From a checkpoint of a small mixture-of-experts model trained on Wikipedia: 64 SwiGLU neurons an expert.
Below are experts of layer 4 (counted from 0) of a mixture-of-experts language model. Rows are named router (the router's row for the expert), gate (a neuron's input weights, with its number), up (a neuron's input weights, with its number) and show model dimensions 0-127. Each number is 128 + 32 x the weight over its row's rms, rounded and kept within 0 to 255. Numbers have three digits each.
After each expert's rows: a language model's description of what the expert responds to. This comes from a sample of Wikipedia text that the model never trained on.

# expert 16
router:108097158123131162093157096113146099116097088136162126110087197161063139116140116153161094088162108123124082155199213118130137172058142137098169070142132163152094146101163127095138134160157152168151122130172179109104182144149118130123120077143186120114157156168091120102119144105117095167085126112127073117148174063147154138101076147129148152178126109090181084091073145142071146158135
gate4:171132170140097150098133129109152142041161119124110138157078149116107108104146091183171186152148151112165108135116151121138128181169152125130127110112093167072177104063134154134090114064148124146055114148167112082091146128114102099088207137106123146147128155118177076088095111128146109168124139204177079121120153123128180124045149066110164135171153128132101118141123101115147095128076
up4:144134149157145130155117124108081081087172109147106125182085135088108100094131118170147131145091128124163135163056174100122149122153149097171100101121115149107142141126114131173084117061161123149038078153170084099106191170076121060086172143143119140158152132171137096073119115115143092135149137188190083156114140088118168094043126112156196107148174134142156131153105132142128116143115
gate5:104141175122122077122129074152141107097147117121141176144104205087076142068122102116165117180128140127173131086195097094151133159165219082114128071114128113093139089098095082124096092146116169168201143138180168160112162186165121140114134093117175121111135068151189176174071133106127143089155156161141120093141077125163125154123117106122104165117166123158144088144119134139146155128146
up5:075094118118188109119116109132127080103067153087090123111121066143131161177143183093083144117222115100115111138118160134125153142139152094162167164122099078151128114128119170164115183157143133140137114120102145139131114093135174103168115107135145223092112086121094098083127134184078132081139126169158139111061183169137161142160126150145124156080159211131135108124102075159091085116136
gate6:118083136121094124103103106045136148129112134097126144171137177170142122103114159182115159132106149153126082109206114147184123132126142167095108151101156139122139129105138143103189133117087093122185140153157136098139082132149075108142115113125168073112107100128117141120138089172033086107091156140098146167168208141089192159072053126158116092094152176145136073119109171176128137113110
up6:159103121144163113118117118085133122171152131200087121152132168091133133097183139153094087102135064125131128088118141119171185143073135167164128132096140105128137168122093145123130103128202049138229118142131136068155118122149146149104102126170191132124172106127147145154116120174084143118145109098095119173155158068099146148155118106134187078106090103135029078117082129161125130138097
It responds to: Table cell separators. Pipe separators ending cells in score and stats tables after a name or score, plus sentence-final periods.

# expert 6
router:137126146149130115148164116151147133088109093110162176092088157152105147066156064168154072101162117165162116177160143149153105173084108096139174101141169139179053125083147134089098130151154099162081087137173162132171206140093113124157107115150139107090135135218124163142088152145110086173105150122110118123139178087153092119122097138113174185160100128082131099105125176180121124153170
gate4:124113113111082127160126131116159107143171088115115167114102092135137101074163091081145152026155137097112132120122162124148145098093053156094167105141098138127118147116070149113109118160136170157098088164124111113118157086107089155097167142096154128075161055164134137097127114171106105148170144173135123191107161083145125163089165161115099129061090170132058099111123173146216155149125
up4:176112142155088123160139123096186136085084121156137110149090149079136143145085158125061130126106097117140118131139125141120148163147109147136146083120092114180076143135122153142127086198140161103085151164150142161138117185092121106180143073106162074106152171112161164193156131088124167190130111167134159139126091109121185200141105111173146152145112139094116185103067159225094130089107
gate5:124112113099127147057185124132185122171141095124120154171089092129146104051133091154140117102134074135192113169160098110054130127098146151085135141159160149197058093171155126104137120179220130159142127177114136110115197148152122150122098125087154082093145095120130109101139149149087102135104158101124153150125166148071095123133124059160119106141142088112181083116108116125128173157095
up5:135119174138202164148149157191106163166151167155088166110104126150132169125082156102180080124136121119124124115140075159090117093129110125186130103177099126074143094151143106154134108159107097196104110128102197175108136072116138100130100177146127070093201148153142170125070151168151085115110069140167111144144095182140093110158150093148149117099154079123142091174152152174148157109090
gate6:164103103172134107132125130158083123101172080164144169132108122076148126114101088108156077150110162071169148157133150162093168157093147093147186110177183121128113141097163150147144082165117096108133058110067092112126134149112110157105066127112121148097117118159105114220181143128136155111111136071085190130136137103155113129077108190145118186077091169143059172113131158164094121127113
up6:114164122104093026125154086147160145146098134104139158152165178161190117129155146148127154088106126166096083107120104142176160154168108117109057167146105151127090100152116160114096139136093139138132169159152107133123117147134138088152127112173053132129082157048130125086083057144149179109143144189110082106107140123116158073112160111131116099131109091121158137201149100116210115088156
It responds to: Articles and determiners. Articles and determiners in running prose, chiefly a, the, an, this, his, her, often opening a noun phrase.

# expert 13
router:113122180172085109148198084158130166072117125083144225147107142168099139113138112148170097067156169164158118136174145137122152168127113121096143110101160155191125147092121125071137109102162072161090131111190126153090153097084131160155086115173128173077146172194081154170107166126133103115088125149117097128130159128090122105108105173155140128141118125106137074091106180157106151175164
gate5:124130121118126093126103109151163103130135187141090139100106115152090145093100081172159165109089129182134163078088132075090123118124064106068177115123137134172127147113151153117105134123133093154110128089137121142087119112070124102161121123156147147127180079064123089165131122096168163133189086201133094096180108103123103097148179177109143164100134055197095104091141136140202080132179
up5:149086149138067125149102113090187151198125207096111146071153073083117143102076103153118131082120136152139157120144166105127084115113136153115138132119094136142116193075132086117118148090116079159110074119121142144079146083119175124109132127079154106116121122108141140191101114098174147097192104139059121078100136136084123136155151183130120187124147092131121064125128155149211077110160
gate6:112094205107138138127142170118127039183098123109151080153089066118106144060130126087132089114135047151139132172160179157143184109140139102083134171191090147168119164119105089145168098125130085131166076079120135152169139101104111108114144147151106112167157151151119120140150094161109151125138104146109024131091133137110117081102191116139127145149154139086062120104140085105123138148141
up6:085102176095146109157143138138207086158103158096125117141139090186131125103129126077098136115121053128150156120129180084150143069129143131096195151139128110127100150139130098086171086116122121085168170072105083118196168140125060127112137155141151118101175135167123114170179080097107137108131116118043061155128177100121139108071133105200158122138158117079100150148105127086123126160128
gate7:143142117107105139148103071113182147164180117085129140151144088074087104114119150163102095142106093088181112141109194104081162213166134104167144173109144119168078125099157121104143155107190127136127161122092123120072132102155126156144155100162068098116122149136076079111164132082089067141087128188074126091164130138151126079134117106200140097151087075105148108125144194155121131136109
up7:119107135102121115208186124140092158160153123090115145113143112122093129090131188166115085085104106085216131083114142106071122188171175133112115152118157115134114139077192101112110174159101067130156116129152101124117058151150111156102105062152109112109109115113092053142106116108123124118111134164135113117144151129155067069184126055139125108155112080083134103104153181156135153179126
It responds to: Taxonomic and Latin name endings. Endings of Latin species and family names in taxonomy lists, such as -us, -a, -ae, -sa, plus sentence-final periods and pipes.

# expert 14
router:139127183155156075122133128124191159115132077099139143108120155168103159067157091158174134128162151150159137132134144187136103157107117107157162077153183137144071156063119139116131151152165079183092115120157177162158138115057082132179164054168129123098149167120102165122044141130074142136118130135113098147152137107162070094091091165059070119158104106122109103102128137145111112138152
gate2:129132145134169062154147116088170140137110114115122161123128053180103166149193085128203123168148152141138165094135151097031153113107146155125169104104123082111090108131155064120089163105175101120145089104146159211153154158113157098125143114086108108129150082143087119134092146129167094104163107106048154091100119178153099154148119147083111115178100092130094109162118133101127166175118
up2:075132134160150129142123137080046144104112151155108133100141093112148146150094117158071096046164140138154162152153086134104157118079163143130164117144120157080131115105096164138154076162162082108168109114148154191156158174109132123072135141104145087183137156119117130099161133143057067161115072103147098077176127157097127100097156071125123174135101119133147148151166136094107186212102
gate3:103092173152185146116100120097134181126176052142171143146136095157113178074111116115198145193130133168198149098100193153113125153120149131152149102180126080181129143176107161161146150128082129087107131116110148117093105150099093212123095136169111081161125146205184172103156119109087116076089159135160110118131141132106127162125144093175120152164067122139143126131167143154128146132141
up3:097138150114121056119100146099098149109147081133148077132137101182102167089098130166183173136134151153178117113103146171111121135123143110134187136142116110153070108125076145159106058111174169104118098150155136153117061156098134174108164103132106119191117086173091128102124115140080138061070134144161164172149127131120171082098144084137125105192073105079097176114163151184136133178157
gate4:160132148117121128140174101151143152089088132112178156165119119119141146096135094166140135166130175105148204096086156188177050057126183187203110165111156122086102156134138127168166075098126172166175142144106132121157116134126113112150127096130119072146125201165128135157138076094132112133110192199138147155138199126093149140153071166101084130162105122121118116110113172159117110127112
up4:117137117118187142180110130104171146142153120098104163110143063147154098158169090143167160149140187115219156099092163172138154107156091141143091148154145157189136133073102163139134162138112142103117156106139104145143149127108149066191200116133118120181128163120117097179091118122117156164137165084161151140192124143162140136093101146170128134065101109145066106102093166190164098152191
It responds to: Table headers and list dashes. Pipe cells in table header rows, list-item dashes, and words like such, other, early, The at line starts.

# expert 10
router:080124171131119153112138117136144135143081071092119176109140171175107162119161120142169072095175114152151105163177171132176143173093137143091172103135144195109118157089146101079146160131203105203102118108183166149130168106079112166156141091162148158089138151128076144111116121067116139148090139136108120113144155086112090107094094180136105090171131124077132082051090137153098142133167
gate5:189111153139131153077131124124061106141163048145102142117214101140205130121167177164105106108076124090135090156153134125120101161055106173120163101136106111099135109114134163148078127170190123160105064103137137165131218115120166145086128091109105106105158183107116171151093130123146136123176113125114158092144152097079099144159138166114107171096139165095073131119117146128134146167088
up5:167181156114141140120193108136135126154123114078187118149129124147166130143098163134170163087096161162135124131059127135071124137091171121053161136113131135166158105213118190116141144197120135122085139117156171089123137160088162142140137132120109159114098186129067114112132130151163154151125157132101183130132110180046173135078101165163158086065101119081107093109078135105167114150127
gate6:102129150093147057121158130080149136129110120085124126131132125148098117117097153107184089113179138059166155205111137069147157099134127162110102100106101111096168178094090162106072144103155057091157127142091105137087169155116110090151120160145083095142113120127070026147150167140120051134174087138133055120115116138125182141106134179095090139120157149125094135101088163132115141136122
up6:116175179123156116148119119091139099157130138146119108140180166093111155139136119073167115103139111095204151189119130101173142101116082133149114132165074141091126156134117157103102140134172119103116144133123114143090127143118046166204115217100099124129123153171104107116145178199118073111090087126103116124078071104135159123134095132130089148086109126136122183113064126048090190101106
gate7:110156160123190155085136145068083098134135127151140126105177120131077120163142065137092100037132101152183112143101147130092149186120092069130134141172114164050111112069061099143099184140104092143140134120165110148109143074185124142124169144176114152160166147138130120121087123088132174184148109118108144109118120133099099110043151163142117097173184114146110092091126097102142100127147
up7:077158137098131100085078102122130118113072112175151156115189142082098159175122150122133089120152156116148142143090082157106126095164125119150098177165192112114131136182141139109132120173155179187085064170140177112125133100111159109191117080175157146135162168164117098156097075131114184132072083146129159139120120145128133052096129205113118119143093149128094170160113154115094060139106
It responds to: Locative prepositions. Place prepositions after verbs like located or stopped, such as along, on, at, near, in, in geographic descriptions.

# expert 8
router:102137206119139086112185077091172171110123094096168144126075163143088149076133075135180143104143169146164102127147143130138111127118135084147162086155119143110134135074153093110170145132133111155114146153163134085120130090129127151152108071142134183092156149129075148104091134131133133146086147135062046107153155102179140082077108169107142178125076096149087084081105123152066116164192
gate4:133111149116096073082134112096100125136087099150122073138118084163097062093121126127131123111098105121112151144126140117144108070105122103199153116102168167106132145139200145054123158153147132155086074155139133126139110128136095136122141117151114203094140179122110123143125207096144103145160118100089158143130119175112080083118137170039115096153177126121154095112175089065103188169054
up4:127149121153107111199146103130089125167132146109112136124140182175127132138182151092124115121136161130118137156177144124141109158178078153142162123080110148148112105059163160138081191150094154138087103114081116197099135150113175121161128096032097187119100071093137164153039105110143162082142122091156134122092098144176141129140161147196086150150134105148157145115117148096188098091107
gate5:105100123097103128123098139146064123093192118129107180099137205130152122142231132123153086162136149162141131160112154077120160113144114082213168163132113094161152122119166111112121123136054106197167107150084138080177127183159114110083126150130133131097168141136144139145120189160109133109107113097164137135112137062142078104132160173119148164093104102166146184079157082124088117116109
up5:096154116141114175128154127150144171156096110084071081137102179120134161074138138095142175126155115136200128058077148170121190079155165149153132147138107096110087107097175145142084111127139100148138074130150136137078091129179153093124153214111155115152156141111144123123102119138122147140150209134155112167142187118152118161151126096114183080169177148119185091124055144157175128094113
gate6:142103159139086108162193099055204158133132134061164138142088116071111140065121134145208169128142057135146116091163122136105111182076142119151120162162106103154145165114096126180178083145095130156126045144139149159165081122124137140094107096144141175140108084150125077127133134151121169141130128132105128109124136147160147078083167210130120104164182126116165115094142148103137147117166
up6:175104085101142154171105119113155097098210093128132144073155113094070119130078110129209116096085140122131128138185146154116059088104105177144125102114155072168131107172120117156104051096119178135149147123114093057121085119156175165094153156147162122147116105108140148148139132152135134090149104094111186167106130048117110131084092163118099124175137110132135046143111101131114141149166
It responds to: Line breaks and openers. Line breaks, especially paragraph and section breaks after headings, plus opening quotes and parentheses such as ( or ".

# expert 12
router:139098173096124104152177068136115147081093075118149182097105159155039163128125110176156107151154132135127068182165150143184097117128085108107170125135159149120093152103181117095137138119193099178109154142189151117155191131088139142166129131138072142133150125137120172077118177108078123159109130128098085122147218083168126098071102114146120151136096082088095110108136141152102127125157
gate5:115077123067148139140134085102134116134156140148136115128144151116078158142108126152132071170125087138113140092156182079111025135114085154114129168140149133140106118158118152105180169157105148138148110099187148090149140133156162104177142152108098143059172098087098168129130154092090083169128159096105134109179161109092187132077154102166139154072203122084041142125121146187139138125115
up5:128173174108100112135115103106144187149137151137089093175096197148097143172135179156097107109147136129084151150158123183109163109139164138108128153154135127163145174141144149106172143121163185164145138194158125166110176209134141109129144107114116148151198154090095233122170144196205150134115110151152140116123111093123141136145158138072151099090142168131158126095128124122104105051092
gate6:133071099146128093184151089144159177097147142177122173146135092113208132087112166165152114096149106135136161188127109103157097080100169121120154134086126091174111156087167135093091123164162115137080182115192145090141213097104143095095199122121125136074088127109113117098159185100131108118131094107140141146180083118119135149143114133071195141152145101119183123124182105096130106127084
up6:122108171158117132079097109098121097116118170124112095115121146139104097149150119150086102155154105129118174185117082126185191100176142075143178083131150106083135159136083141133109142193078142163146124104102048141111043145133117120063116107117124126160163146160163100159144124038141152133119164132130077104129177106129105108163167166206182158110132069120119135102152144098122140186154
gate7:147086104115147100138150107202128091071197111111089148105134121125108138141176087131100107158153084162136137163118097117115110115152102103113140105087182131139104115080073145120188131134139120099188134162178151109123117191129139180158120148162112134106121087179179162140107154145064114150072108153186077110099187107097153151096110117160088225121131138109045090144131143105124153103095
up7:091164090154152152081057098150107118110116144111079045148064231182099182184168132160122099139110094105148135126150112157084094126107149192128129144161139122128134139149158166141142122166090136152085129126094151129135146147147135134133113164084165154140162142188181100097079110115155218148092085150186118142137159133105147117125151095131134157133208137132113090105172159139108110114137
It responds to: Name-initial pieces. First word piece of a proper name, often in tables or lists, such as Car in Carlos, Ku in Kurt, Al.